From a checkpoint of a small mixture-of-experts model trained on Wikipedia: 12 layers.
Below are experts of layer 2 (counted from 0) of a mixture-of-experts language model. Rows are named router (the router's row for the expert), gate (a neuron's input weights, with its number), up (a neuron's input weights, with its number), down (a neuron's output weights, with its number) and show model dimensions 128-255. Each number is 500 + 50 x the weight over its row's rms, rounded and kept within 0 to 999. Numbers have three digits each.
Before each expert's rows: "comes after" lists some tokens at least twice as common just before its tokens as in all text. This comes from a sample of Wikipedia text that the model never trained on. Tokens count by the router's weight.

# expert 42
comes after: ".", " the", ",", " where", " that", " was"
router:478491432504518471574392482548512470415460556473464449418555449416467466498537512500379565524506575433462467447406427540513456527511456470462548541487559588618509486455560500548501452416435497391505529484585506460461439564507457512541554460515434605431505554484593492475501565567541530481481545473538508552496431497530476442419491418444486506491455546437520553495491542545533574412519
gate0:566489469560506519458510526639457480473487458493542481486522416514366484454629540585376557506495460424495581496506393463527577519468460452521535541543430595466496420463401441566569526482492587552482463518542472512548448537530425581532523557402569571426475483465474512579414496480561450497515528474527549518503546542527492405460454482487484453559453522506486409494496529475587469415491
up0:478515517535511479526545566395629472478594527462560466478600549538457510479413527539476457533612542420481578463509467572574479554512514444492490515397507509459462470536477492507460537487496504457530529495507489472431486450591588477516442473576603522471531557514506580543532440412592533517521592479552538566469557433477467478481524554542478513365521508400485482447505511496465569479599
down0:489492510486405563660552456551539529528477523472602425429578485529558487458485517521420544448522508446465429582445530497503436591521438531443447496525462494458525571489485540507451564523474445511411531504514462428414533482505528544458450445536544568497472517477528486535464481625561521468452473459529486568404456561528453486466606582551455448500552568442437463404573557517507548503464
gate1:593481483642539540503393538481514454541500552429426448456648568413556485509496561413402482471409540542431560506556447560411506479458463482533563481454456584528414580495508554507512516562516450520485582529506561493475474502536502494438443508512552611499482453523447531516463505461402510499531461520477491447460508492554540450450489470469489497564453518496537483523484496417504489585555
up1:557516450484537456504501561565487510475510548523465485447515452521487454464431436455504560534532440582449497573530549537525571568537415537537450544495533475517412561521442480486484463547520452466495440489565448447529469583524543444417475497500552576482487493491567564445631528513449490502389466528436542460478479477563376451636435538496482439412456444510404474531478440584515483489431
down1:525583480554529408509456413486534507523360433458506522514546540535478472547491494505498544560505412513469562514509476402589504541440438475466542530620552589566473476485493504454486455521505477538459522556530561548493464413578553536359554489560514442478475474533548480529484638505513496538407423453497523440445523525517446403503498484407526537537552577475491508585509515463579477485388
gate2:500462551390524554485523523605556455493556497508537435470522446469462488502587451445549489438495511488535473472477492492470526592503596525440506527468541513501439492514499527528532519494463429518518551540529525460509570443512597520487482421475439550408624514467549511550532558555425532537583552530599438466436412560498536574435493407511521590545477486577551506448456508462491465471535
up2:493564514464574537434505458536441481474496614492547519493486398403532479509564581549467521487473469452521484529469406473477597580479555404408427462565499429542489509485589507589528492586444401410462544518457480525421540391475521471472548539541441591481374499431501366526518567448454526473540476504437458528516447583517504516487479525526498536476536474479477551534542478487598537587445
down2:473524464511543433532513521591448532527535614447490471524465397471479481488541528513516568515608464499498563497454415554541518600444522436490467448431474507541491506538503411531517531492475483504545570479498441439562551471524575591532502672505463467543561511415367502521517437508512459506454495450470499488446457530434494521557491483473528525479515457543619395467579502583462523552527
gate3:508451444516488450476441534484521473532502484427434417486456504507458535565493523539474549517420459459510489503468496506424456585559447412515495533543602590533524510541538396500513483568435465504483503519531426510500422404467458521461554466501542573454541538564540455397557522449572525512449478545449509513514451500616428543423556493486525519472419507556443483535469596431537515540532
up3:446512468454426568512460549511506494568450624536533488447470512445476523518518567497498441517534514483581558521509454521511388472514529538487475498544456481441488449425499647511512518555457543460485531474460530499462480505483488573386502510517467445637451501533538467460435450505478500496446613497519463478451546439515491448475502486502467414583536610506629581504544460516482547468515
down3:458477457507425542466502471486457439415490489562526525462439477572490479552510467493552519453557513441559518569512490572448413528606555476433501477429437582484463367481486637561433512574561472507601504395521465594492422505480460479484511567466440578579492472412479509441529482535522621567455609504485556447549438565458511458551520516530489520455474467619546576466501462397465516549474
gate4:518584536501501456455538560489467539485424476482647467471469452464425475567618469515497433517494478418563431536467444395441493547525515519564489490421554546520519515369583580495496502489458528493564574619485501467553568441558467542558548556498493471394547534488476395571441503520498568496636499487568549492515548571555457443518441551546493459483500508524475368483420447518475564465499
up4:546509467568498519411451504449495531432574547408478515410414527501614451551343527437480504494482480493474537526547521529533445510505508484542391496520532472511375448464420447493591412415512558457518569496486537518497500472560492489520440477361496428622518468559462558523557611433421402479457449504545508467424571465413498496457473456490490489483528535584461538485509531526488483548474
down4:468525515478452497508518517472510543455548596460539478465504537450554475459565475491490411435568470578436494537487508597554495475566541517499524490505514436546503510490531514489495528495517525512486465566515453478540541452573519492484553542454473509532457461500429538461454524482507508536479510451544485470443460449426458444401470457460507431499399607434375414474557476498490467538464
gate5:544406502554500548537461518533497454487514489507454499468518429547483527429584535523445491483418526483422482465537488402444468513570474489471484423495552509452486446468513532506380477477559605522432516486509517538588556470559451535489505471529549481460576515458507532455421479567455397534576530411539388566518454535599588489424422459521439460507423467509375535460566484506431587563548
up5:526478466485473456491522550450535473487479547514546419546486548524520459572472500619501593453498578502470471532555446489532538608479513522560442507462511567483575504612551574583593547599498466446452581556517555414406509414491426521468456475435483459530468450558547486512460414545625557499488473574473572513430463556379503508462561509503549518579523486560538443445487468514488528514479
down5:514461481505461535457418478536563518468497448588519532521496492498462504575511596465482508490536449460530507494535464531409492498549492490547556519486559426459520470512474511580532433551478604514510542570458447497506443574431469455556476552415498578475494434558479547603500428555529454495499459531531399487437478550451501495561510528550600565499462476564416462414515455489448464419503
gate6:509536367535464506606516599479400462392542439547572531464521471532464500556496509457441493486519522432513509512542429504414548573503547443536496598458513515510575558530505555493497448449490532566472511500476415547518525516437424505532449544446445601532520461402492514531538546536506473600556556551490476536561528558615484481465504477459548520471483614473445406524495431537459572541469
up6:493543408404541504434516499464536450425501453424451462556440494508503480474534415455530493494454512581537539500536545571477480482554552496442490542545510501560502472486498440560584476598450484540387554365441542525562453404531442466484473410495527580457512495528508554503507438563545565446477542433509483520456499486531532576459589546535518529492519568419418555466474519430507568543570
down6:458526455485602479512561491494440450560450478488465436556488605535531539504441424492520573437494588482555574560430554463471541567544565581458509592458602451601544517422459552450469466410510512518510604483582517515623450501525478512521537501553527433372435443562533448478561476504509443532488479497495435474577433503557485470487491470511562516443502573481464511511492482474499454613485
gate7:493432399483477464479458516485479561553441508467610391528475474510477445550546409447499520536463523571524514468491435473502442455543427505478505567534467583508468491444542484483580519554483630432517530595517485542468535526497434547482465399552431583451452465502539502447471524588478431512465484470533551522464462457531471581501514490460509524556494423452545437502522529531470522540498
up7:506423538486566473457446525479471503550469542484440452454626499537519474564493401401518594539557491496527538501522512613438565561457463463575376345475466448417495554502493498469552508486492485526492448488480543475460520463506523520431566643471522469464462510451415434551448482553490526412548463518539520546463425624463501488466501525413463445485540446517415495550480596482533501481569
down7:531504503556428409544489495445492589546556362519503548448505494575509461551419455462512516461463618470475497467433477531460460466482531603526547533459595576453439507521547549432517403486451504521485428467541536553498477557645483450517489568459489487459474531435455518511438534450467463538535481497607417474425427476434528505606447505492528487455536464470524496463457432537505574508542
gate8:477473466602620424447503533589481415472487487572469476441487454502476501500569519465487482478463493448474524476415418566448575475507427480471537534427554548536439562548639482527534439488512549521508487514542430462584544545528431443536437479492558446511435563476556565533526559555478538496374538512523516519409406487462488596472520463526471436484517499479598503592495546508599484475641
up8:454498539527461504500558476474530530518420495479445566541492499509515491433434458506513444479479511519581514532461508437563548507508444458418435512440466525523541491444548430558451466607568539516459391454592445576415505488458455432427460454462424542362485464483531468522528494456472544563578473509542449472436423434543502553526511490470476530451401482540477546419567504518561427625524
down8:434497499454565575520509502447526607493429498501455527467538582489534570505567498524432538597570580487496488507437473488504551491533605484495354524444512464550526470521503502450597513482424561483431573492501479462519475465548554424510526518545400448531487474551521607602496484493519534509522548514500558473452567488513474553513541537398552448519452497444532523470517586509525489501595
gate9:490527455638512498482416466487493468501424473504461481576588437491498490413463540373510541542393541501502504481548491496502512427544532447540441542542500668435408468493579451543493584448395454440488495488496402573564568451556509499507476444460470502486532434499509563557559499510451464506530381544490519567443485538483553472446461444443498474528519456445483423568468466508532519463589
up9:415458441461496541366451465510447451456513444541529441475528484534479460605390401348493454538477557527476398563540543447472532442516455561495523487592528480469569535460532566476503460475470537525562524523454461554541498454548440463487489545487481530317425532438534486477479483527516510418511528589454477490482492480517433594541504515422469553478556529454467437486467491546476530526556
down9:517453496483474528511530456557516510517514387577457423473544589519493514539521516441460550560451577490542512505478482442397554482503457542555462552614449513460605503650487529496602555393543485422559411490490527476532504500528488472514504522530469400456492524470548464565494496550476526484468549505465418469504496456445419406495496564536559495534415532508426487574537496502502572582451
gate10:455549423456575469430423570537468453537585549463476459449467520545495546521576529541539475476456479487501579477432370430438462449380550461484490581529517531502501461380419463548576562500544554505607551490560520485425611482434455536471489562540515496523475539490468519551439468513421517509544585505473496587468496476509492482487474516536538526526529568550531558488527487520583476514581
up10:439450575393526517456500531533508547592586535413502510447541435530561522479512527652508489560538445515464486418423553470575503489524559449457429461572508541539561584531475470564521558490524495542475458570581503459468485530448520513517526457499558454491491508536520592568462449520470557470470423469380508485383530445534500512574442521419565526533493452530542428473593397542474526535480
down10:429402488489532469485511448368506547511528470550454483349496450536513528498458554584537479444484492417540396432532569416516428453455417474430488526582542516595426467453503521501442545441532527506534539493505469510581513500431529481517491427533505497490516549374566483515464514570491470418478544492451512442545574524487493566520548448464515588536545419450466516504431567538544482477536
gate11:438367454524477485517465453421485470513513585471518488403618445482463572524561572483550526507479508485474490495506562572451534511434445399524558590526576545457497510488428457534565559559522472573461583472461487597474507561477427491487498568543499506472535429484536411533508512492522512522534521560493489509444412466548479577395525430426538477478482565518445468403517542453514448501578
up11:457467472495424436508557534418548579400532528521551551450570546471460490488475499457411407491521447457486419510468409489542455594569568484580516452541524452527419447461437417512446485505504472430577489484513516548504411546453501566501526456501537555515525489523464409473447501519420513563443553429559476519466498406501485421446614472605477472358457517413475513497514546471490479452539
down11:433502534528511487514545497569458529662465487452611440528548471540510503473493533594539501553513582452467460550540486553473471535606474509541507504522508577454444454494565504474482560521489506457465500480486384533478564467492548488419495492507559518533528429484503581408471518541548488410495420523552471531408503429462527525523502512423497459451511450528512511504403583546504429531511
gate12:512459387498459502439524457498448530477463579479461506380507465464378547408453501495497538509538590526609411438569528470501478457456399536504468615520475447412518400449517561465511514542514481579513580530461509424537446408558485492545417544452515498509484598525548535521457484422540476556542459576496475460479477485543486509511517499423492466578477540419497434374477448493593471522555
up12:512435442410447529528528462589456563453462473555509481514547424521536569577538570431535440624486439474552504501502547467461511468456457515439387577525479474535518435374553482481484506417507472517565502576469483486526508576502469519504472476452550505467483425464530635558419564498528529390450465442529466439448484556479424581427495501452529458493548494487578473468543532498524556389484
down12:587495411403408458476524457567477474498473415501506422530531537534513488470405533553518535495501451484454475389427415491521529560482593530489390535446538508478565439475484425504570523441418448510472444529540570493567583616474539547518509478611508457586468531551519551465423526479403513491497392443448545428503474473468592464446490482473391567510512483496477430467518506438539530397483
gate13:426452513432512413467510470462465545513463486474521458469516448531472560429508538512485496557501587530488548459568508563481514436557557485516533542580527489477445497513583531452444498407482565463496576432504421472462490533513409561566556507426567508452423557614540463503498535477583485533431466478488457484389529600580502496567565431467456426471489544565459453524432465480577574513562
up13:472551492478537544457558495363512471440503545500492442460512473481491491497407513569539506510536465502477395438411476627511470533512414544536428475528550468453431560552481408541500520429457522495488459488481467542547383474426472544507508423522489480561509516553577573578538499473462554441527459377520472575479462562452546433574518514589453484503475504511540453485471513517552537535385
down13:423543494473518582475467542433464569577515571427494478526581559496531544526516511619500563461582513433471516484457514483548595509498465560505470460505474392435481519522502538526442589532553498506495451525531501422486526507385500525492569431604461573518503538615484464581528545563459533555507527471573504504488466459455528528464557442419456559440510490538429514591572505505542493537442
gate14:512473574576495423447442554455484413502501564621545479413547502490529476467502512482504484448395531592485460479510392490511539466506536473582446545432633545505354460472521500563501521474472434548486579530514542491553465622554512505508436485565506529535506468348571451505459461418516493606454507470536463498430560481554535446464442425451432519447427541465447405508485489578493447372585
up14:538476568519546519457467518519524542445485556542484527586480485594447518475416498538503506516580507586489496459563449497477438507555490558447493557492580560496480487553624459557588554448568446501552455476574491484491529491578456531505570465534486606503522547474485469452543493526550513491518456478532456517573517486476412517457413561538543570477490458439570524537531476529497448600548
down14:434570518441523587430450525411451469500512472491486473504561498523512555471492497495471435510518445506594490454404387355360432484564480484510467481474405528548468505400461564540456496408506435392467517553477601477567414498488501500537478464513583483481480554510481506452455508537556468511553522592567546515613447521499458492511509505611494460402559616421563503511508496453553440474474
gate15:530489485530530500466498498536452540522469523468437519566455471460483565540536545394508457502497520512509480455412482541505541452529509486504450498530539537408516573486459482478470486505481478538426646658571512517543482513484474409550498524428555516568457560556468538568531540469438417425523476503503483521439478467490497469485572461456461554503527536501453403357495489461462416544517
up15:391545454493500526464491466606518508545439486529438519524440571419485488557561431460552425500515545452463540372496533569446644496425459554579481527355442504535392458422464512517481420586534543451441565460460507423573530610417432433496583467476561499604498510530527508462442480549548462516474569488547531476539585399493487535498525446526526480458469489464564486375510507481469488479468
down15:406460573587472510467547459434538475531413483502508546490393469526423565503540510467573424414505493566457524496521454536483532449513526507524568461458471549444507485436434509613455505491510330471488503464484521438475477524478523449506491437475494497503537420515514569592505493555535601404423503592582521477444510424465501384486444522505523448485455505523510463583506536405559454592507
gate16:446430424470455552434483537532511494415498499515441453429464455516444537495483547411529448443470500554500447416546491499562502571498531588501484537501572563449538562520603491551593534431470568635559455559523503468523566492447513393562516600558494504438492460409492593547554474458457524498491467518528466584433634494521450540514483418446531470531458561470446512438612537576483604510560
up16:470490520539557564532648437488453476493518617569554533522518513463554514482485469486488455541474464457586439540500574538655520550535542483448483560470516508551489623527516509483433521407510578545547550412450459475544527480480536488529501451498431478512519533571556474431486493472493495528568483483568535437495517516572574540505629473472522607463441451537438456494500534417445455436491
down16:456583536500525434507463406529471466537552455479429410465563397536481417523450463364558549499522476539592459483532580459568632493540557572508461568549519488393573579463469414480487527509474496552548467505440426543488446470571491459477527436435427506537483505476551518510481558388538415534507466570549497474437552481574569555582548481505476581480476539472441509465539514445494483396496